{
  "n_layer": 12,
  "d_expert": 128,
  "dataset": "wikipedia_en"
}
Below are experts of layer 5 (counted from 0) of a mixture-of-experts language model. Rows are named router (the router's row for the expert), gate (a neuron's input weights, with its number), up (a neuron's input weights, with its number) and show model dimensions 0-191. Each number is 128 + 32 x the weight over its row's rms, rounded and kept within 0 to 255. Numbers have three digits each.
Before each expert's rows: a language model's description of what the expert responds to; "gets" lists some tokens that make up at least twice as much of what it gets as of all text. This comes from a sample of Wikipedia text that the model never trained on. Tokens count by the router's weight.

# expert 24
The == and === heading marks and the blank lines before See also or Other uses headings, plus some verb endings such as abide, rebuild.
gets: "==", "===", "\n\n", "other ", "a ", "not "
router:156100152121143186117117105086172149146156082128082126118095114104151070145091160109114160141182149150098138171131118157107078159089085152102119119088149167176123106171122171135103159138144102169142155153103141113095132109091077098110074159154167099118151152098140100129129088125109122082156146143120174163080068093080093153157073093142129082140196098169183138159130151141154108142143171171085077141135175165169167162154082078154111137176151105124086080151146094180186148144149162143181159118168129122092091095140142145090129084095152117088078084057156100181157159107081143185
gate0:152181126165111081180185127116137124105137129136131140118177096154151243179152121113169132070131108099114171167151132131155099137154151125101082154137068129130118048136153168111132116130128168115081148165121080153119119116125140071123129087121105109102177191083076081115115152049116134118112205165111145095136090121080146100125129148157113137127166116164114126155145147147177061080137178129126106159096133164139186144134072067156125147107114079149092093133105127082131128099139136152183137109126146093097128146125072131116250127157086169124171147096149156107119160141129102155
up0:122142056076196137112141121102109136148143091094063142094142200142094115126106191118168190125074142168135146084189095082077121153094167141084105093133074086181115110136064159133113126147208135117129157093134108098120178167129144164097109114110159125157153134120185175138114129076153149122119140122112123125081094078147137165121092134114169111133114130104167119135149081137184155151145132114103126135196150114111119118158144155124156097015200112054125147136154136179117165171081117112090106152099112159165090133133178130130119144153118131144160119102112111166157128132210169119
gate1:117111195140188127158123094170127127130190104159117184137054114131136100135129148125121149158142025145090196139128141157118147148096131103158155075088081172138095177132132122123179103180067148124158143138103119139161132118104078218119158100063115142141153159122148140097127102107127142075097149152130147075158119114099127124119117203097102140121151062177173122137089139153119108120172112042107114165100117095123157109141118115134102166097143128179099119141128161061149126163122163152121116119111163124139112103097112069149014126074155137096156108079158124085128140085131157155
up1:117145094113113119127116120153129171132172149157119171090127116153148155119073070125147193144162114135131183050083105147092088108140134161137140174132157158142136094143115151133139106115132130116084089130104083152097152157125146153148144143116110128124092132144117095121091142131058157135066086162169101075079124137113077108193123167149125122155147088128100104157153114125105082185155156086130210166152174081112098170150138135145112149093186121168155101133116118053203163126160183111119065086148171128145165109186070123154131092145177159162116145019097128122143093119141185083
gate2:143135137110155125083158122145087105123160102116094111153125139141151064144089106186197113138099113095115081185117127137187133133131089178104129087116108114092147130138114124127146169120128188142142180120123084143112110157122096108065114088158144142130105164117172202139145111153125060175131089189060159129171164108109111120118086217119132149122087116125129125104113114128159100107161181127112183115174133103120047146084141128082189150079139074031095126173172104169162101083174091117167114142127098131092085075126166113138180124095101136134104138187141125136119108111146168077
up2:103113151180111141166149079091124149126107156139155166157178057113114160090124109050066106123131109133167163149084126113100183124069120115110097098086109120093064131112155178158133093167115029136072116151109072114181116107101163140179144139092097145140127162125075104104168153063091165094067117070125129146124085140146163144117129083124135047138169160130135180098164096209147138120129128150118135154181102122142181075111114160164156101109169104172141127121175150115129131131111136113127153174078141119162146141108083110115053093130150098125105108133190143151133121160089112145
gate3:149123084105130102135104142119187147164098097157178165126084098189111186126080115094178143177135164138055134093137097108109067165115127130140092150136063150106125122189119116103155118126093118139094164084145159190092117159128105040122116129168138143194125088120157134079130124114117158035117130160140119114087096158129111154128098111227127100146163100114085182096051119139048114071120134115126153124160140092144136107097150114157130181170135104122126089115145132147129155157126115165062126111188147139155167099153098153178131168098126106111111146145087140159169144122186113081
up3:139045168122145103153109155061125166126112097085086164121158148168138145103144083113118156123119118068173129171122092151161131126109086150136177072134183172108116160118154110101121156184147122056209106173121104099150129180109181129113093089113115070164098085167136153105099125092135100155176147116086142143130108108159141111126095122120157142118135138131173089073120129024121126101115139164133121140070135137134083146135065165090155186121147135114142151129143158155085110094155168207147094111183083147137165156106095145090150150202151179159180108088102150148170142153122115165
gate4:203183136159217176138148083144158090156126047151124112132148163095068121083127131099122153138123140153091140164171076134108131143166123139209140128192104069114099208106128106099127108157097149105110159140195084119161136167110159130092142125055146133169178122125074075129054125165093128148112149132127129094111132130068139122196124122136105124119169104142138149125154127092168127134112102151103132130120156125205112109120122100134115132128074146150120121108154140172152061160102095151129109093066078171092117111155125151119130093160126146128115077136147064124154125140127055203
up4:121162141172161117160148098172107255139142093108111050146057143121094135097133074102151096069084134139130097134141099120149117108130187142122154065164150123172158129114118164104141154132091197125125165129134143123093149059118115119134136099171102103098115158173090128137064118070088145106101138142093162127096131100073120097106097084149137149107104120109111173065155180095147095087119118095127122077104173170136173138153125122130128171104082095139174096155132141093142107100071135142105120075093087180120137175130136074097149084114129156075127170097104117116092097165147155154
gate5:130108126084201126123128138080217144164200151101091100112071123127097127089118064118080126124142043199132104094151186148127133113127120097164159125126153118158155173134174087212121145132132101105112157067152124094127145191121122146164123115148160162103166133093118116104120165149119109116158139141088110156139092040142145122151113150117147139148095087138110121127078090106097145111174134138114090111118145122144135185126104177139143148201170142093109121152139109135100116133135107105112123106160133094102136115162150180100120074069086108051187168116127159130170055167159084196
up5:113106124141078116105166178142098162134134089119097161131114117145129126141156122117129126137138107154080180121159165144148084086136147159147129158118115142153154124159209129105099145149126132179163033131089111187125067140132161155106133116158133121130148145094128124123110191109120132147103143018075148186115088076127071196110182203086175148124150129162165120114144140131136070108126216146148146145144108155110146128144104196149112092062122145134138160124099207156180152157101137129094143123117056151137087160120119101161092121108178089166172132070138147113177131142079154120
gate6:174080141097093171102158140119113133120070114111053133140118080110099126152078158111111096133156147197115103133125098119121075153157128128103136148085154128146073135132079061106159120162134093112134106138141112163135110158128100181103127117157083167171199110119051133168109151081118152083128154097145116132104146057115168192128170171118110121122121160091178094131127113075111106121191114163111078151155173130137095191139174206130138146180184127173097131163154153142151164122099156119111075134129135193098146068105098108136109118124098126067130094108135176058164160087076100114
up6:126132130107116147113163108134080156128141119150103200147106155117163074165151116084194065134187103164139138161116128108131148131096112122157071099142121167110150153098124104197119077104151104153149147115215122139127079081113126132153139151131113203143153126157120176112174158059165108142116180184112095075161115156105116118101113159160080093084186137135138154175129156157106094157153074169111126120142186152121164165094218124131114144172185137104125133126128143104121160150108121143110117113126104153085088168161118071106122168137102197103103108182178144087190176105077120175
gate7:106128136139177174111111149157175110151110082097113111077073161195101109144186186084095125105129136120160200182154162105148075130214107115194096123134096139123095127096136166109123118127150170127138133144134075114152162115123064116091155179055155120150134087089127120165131131154109176136052158135143140202086168099074136119206109159194099109150126086144089165172123131195102134097174107110131152109155096124136130162139102127125177138142085151087118137137106137187122135114148102172159116164144202103175063143129154103117104075161141104129141107115156125145085140132118131100
up7:143054134118130111160132095197109179116089163132076078082183075109129150079089092167162117143090172128143131100139167144098160120125161175096139187145092144098117135135155155186117087130121128101186144135095075158129102140129148149149165150098143073112120122115131133082078137113157146058123110152160112145134157102110118154106143074147098142173090136091088114168105139097132145112149118127085127170058170127155121126104155090155030148154114107129170130120195125098200137114093168126140177066132134149178124109192126160078188142154165104135138175143121061125139105108157098061
gate8:113133082155170165107186130131140112126114128108108127086123111188133130136084136060104232169158098114111126148131180074135139147093141245115139096079141139146094140087076140127164097112136069158186140137126113070134130140153145161071128136106111052154155096126076121084105091170142108131090131134126160125159155089139100169139198090124133081109143110169161120163108103101134145187133150085130122125095167132128151137150146156113113042070106073132092097128164105073157155123079127144128113170126138127138118130116131091072097085095109091142080141099186152140098168125189110107
up8:123121146127160145143105111191139179129094120138128121172128135132118189141162083102104159147130169086174161141162072101131112144084199135137196110145125104130111145101151125142153114181130101146115101099091080122137154110115089135222132132186071156151158169116142130149153113121105099104142140165132104101106157164027195116119075120124157114146094136107156172109102151144205171168156123151057158091177125122105126145083155178143133162172161110060103118086171099163126140113093054119129129100136114131120195124143147190181133111097202129128132112123191104177148134129101152171
gate9:130113146154179116148143081129121157145161107122129125095195143177141143119135122135125132100098140153115115137077092124143133144157067119138159104121139140175155171124106187151157130138150099159120129147153120137067153083154126127093141196175149134110152114140096172126085152122067090185152116159081159176098169022087141092148153123137103111150080112130084107082113144100073106087156104158108020095130167120153149149153156154162083146137119132132136078119116109112184168063161112053131113156141102191095139140078195060143158136124107152087168058104122166126150116099107176149
up9:126133108119189116117121179065128056197183087179172172199130086095098187148202117146132130148134178204122135116164110128187094141164113113146149138148126149051134139156081146070107089109111129162192143098114152101131108076086120151134139108120129127122148180085157165116135138149203126096060123144204137112122129091168118152159121176152126171111108119149160163139108144087125141105098134166090165130121123141095119143127141108097157110130078170085098182111191179118116134158131152180070126115103101146110156073102133095097132139154142132129143102152152096176185123132174106101
gate10:098129135155148177156140077148122109143101146090104095184090122092071115117173137143066138187080085152147120117104181149089152170155133178106098087154135144144169142104135168127115173154207164132146128167130134154179181087107125149084143146175111127167107166108240193075154078084137158091116087132113115133135131162112087198116071144123077138085076187124111154124158147140138146137158138194111130112133150101085122128125126112079084151096151097138142130124100127119131150113129140139037160101109098087152126067100103174169108130150091131110077092089176118117124118123152087090
up10:173147163140121060142097184065127134141123094134136116141097110154099138133135115141113111091143133126112148162186104173094152193114104122096134112136132103147074122176108092135062110173142149171098109123133148091171154070119090093060125070135150119218144085077108120127121155143145193160149187093131084115119063104111106122087208121114166163126164034172156138129117131109113134156079149118128143150164188168126070087152136138157153127123151096097164186068104124118101122136133126138106108117103127158135147143112086124153152078129129197089134154127087114190092061084126094157
gate11:142142103179106143183099193150065118122154131096152150088145111137140183132089115160137150115141167157154093115156134101134171111138144133147136095127146120199101139155177167136112131118106157137168099080015112149127095093159103142155114206144155086119116162144137112164064100144073102058091140127135071150145097107164133136140102112159089124112139137089113143127153130186154080184111186077145130174175090192138163097156071100059146093136174060136214093091165151118135087150134106182120123152135141140115146160141162118121128149137128136112132087079100124146134151046125128132
up11:096091082124146108149118139101137117155142127173105133124100121140167049164133126119096096141174124168079119119177158124131089113147101105128120124131096185099145106104090202098143141104104158144127134177087094155178100122114130120099145150066099119113098045111128088117144139126211087101181148097172087132105150129084171128122119119100124113140147086131159157146094159133134187120094073180061119151089137121147128154109157106116159081164145132126122162089191118067110087227167178130135116145096059126086154175087193126091148155088161107186074093163109076088127152105125129127
gate12:121136113124119073129076145045102126115093124139171115105092123150151101099130122188095138106151125099169133080161136145199130137145141185123112121083145158179132085167130150063127120132126100181139127143084110070177108209146106139133151143116122102184151065133117069161134099101116119075068138143134062149091131121100082125075159143166132167182075201101134126151110139082118137197175152143103095063108117119129151135183082061141214133129151152185182130154127105163148106065123144110162144151144119163096142153130113074144158097145131151086120160088149103125145126128149105108
up12:149121200135191098124161083113109160161142160126085132129127166148099155132121166117166104167119132113159157198180154111113128101113123108119156095104153156067108117130123111140061148093076149168133168153076130156103159028140156158136153128126133157136084101132100145042131128085093138147080093113092090131037095105120163142136089129104096144134109161147121100116082127182116137145114169178154162118169142141155156128094156166159030134165156099096094161090110113147092146127142087102110083138130115155123106156079162161182103119068146098177161140145153135112143197106082087186
gate13:162074129112143150141094172130177144091114118124098147163086194176208120134123129166132130118103131143135107094094079178107150088129115131100159152124171078124161126166148055183156151006148094132063144124125097092129152101082144084092071141130059111129179118103129094143187115074137154090170113189117170139098077139127137092128134104147098152128131152133202137079191166155119098145123124162124110168161150159064174078105131109129141114146105112136129144126128122105164158119099185112120112117194119200090171112136079095086137112101125135097131133116100157082136136100114113121
up13:124122130152171079082082183126081155151180094093100139112086160138142100110136103128108056108077101152186136096072076136163138144122120216124082125129140193122163165146094123122192150129082159075187177117134097101135132163110135123136157081093114120130150087080135131126108199172164073143141111150100147133123120092094091115104135080114123129115135123125112146030157123148191106109119111163112169148117085111104107107086074099116154118112168102068110080127100125153114106169098100132071175076117133140109088148150101108133183102168108081102134176115204136159145129177119095113
gate14:089190162137108099151143081119159140117176126151164084100118075122106150115064142134130135125148207136130149085110161194135123123108157182149127148124143167178137142154224144053128109119167119091154163153145117160115155142091138077130145148151142083088135091171134122150135121100171159050137154153125142188148100143108148063087141177110118115154078132143118136144134136113128093155113121167157176172124102108168150112109159082054177110180194151045129093139115145103140090134118144079157121092116088116139118121146139143123105143122179139149136115099128099190107062216097096183
up14:128136028108108153135124122139124091130114156117144145081165112138194156166176100176086119109134097112124140129177068126176135135146133111163131122110141092134068210135046142153148090100147118122104101138148127098190073082196141147128113148094106142147058161093108104169110110104142135173100157135113066112136167084071102130138111119100149093088086108120118101126134098114096172067139116211162106134117096131143122155122108137145068176085107134194109158157127114124092125084104149075119135080224195135119116080109118149106133133111088070137144116139110136101116134091171146076
gate15:088164135179153126143082158091148122147152143077168143132124155089188118163119155183109134097143053125103067130141096128138103185132093092125176173164118148106110085098143169163110118106090188068110084112110125181112147091116095077115118128111120167177144124132143093137108143176121131150216154168127154095163149168134069196188104135132078143163169096099152124162086145097089134164073139134138145136121119155181161126106147125103187088103153145157132100129116152166070176086134121147148165135116114159145156173123133129107136155109068132080166118143139068177175173166062073138
up15:124131120072123122113134093173135116133160155170098169134117129090167110145133101100090127092109150092136161154134110133087101071128106076097129109124104096172096137091091046115135140168114100167109143133157119159122138135112146082129132178147073147117143131102089080123087116096100163180136106078137071105168069175107144129162142129126179164132088138140156142110114139144124064114115160092128191077130102076185122111163127147116128086130139120170150182170102130048110087078196128184161153124081142076071140065098096106134089057073103097146133163077176111175146141101192169152
gate16:127135173116134139097088081143098164171151126106149184189093124168154083112132182159151136132166161101135135109065189171147129155089153106144114127087158128096138157126117164122114144121138146111122125069070157102123152123214138105132135173091134085064090211117149121100102143158123111091085077125147070118117154074160076151162178139154114157099110106163183142195135121139137138185200174172133115107144118092142110184123113106138116165113167170104127115126101103095156093100136087143150074090174130163176082110124094069128188139183117131122161111126141163117079145071160135179
up16:099099080114060089086107129136122121121113092083143121171193105136069134128127163108161120153155123084136166139115110160119111126080062163058136169083150137139131111128106070113125080095145105127114047080091083137195163157129164101163173156097138137133065131127160222162145132132123064101149114081123107161116151092120129130130120133166119139117141157157145177115118151109105034166150194144152167128133144162186144150166153116126164162119136114157140195162102202147145148177092115152104089051161125162095144105122129149098097127098132126087148159094152157082134105104166160136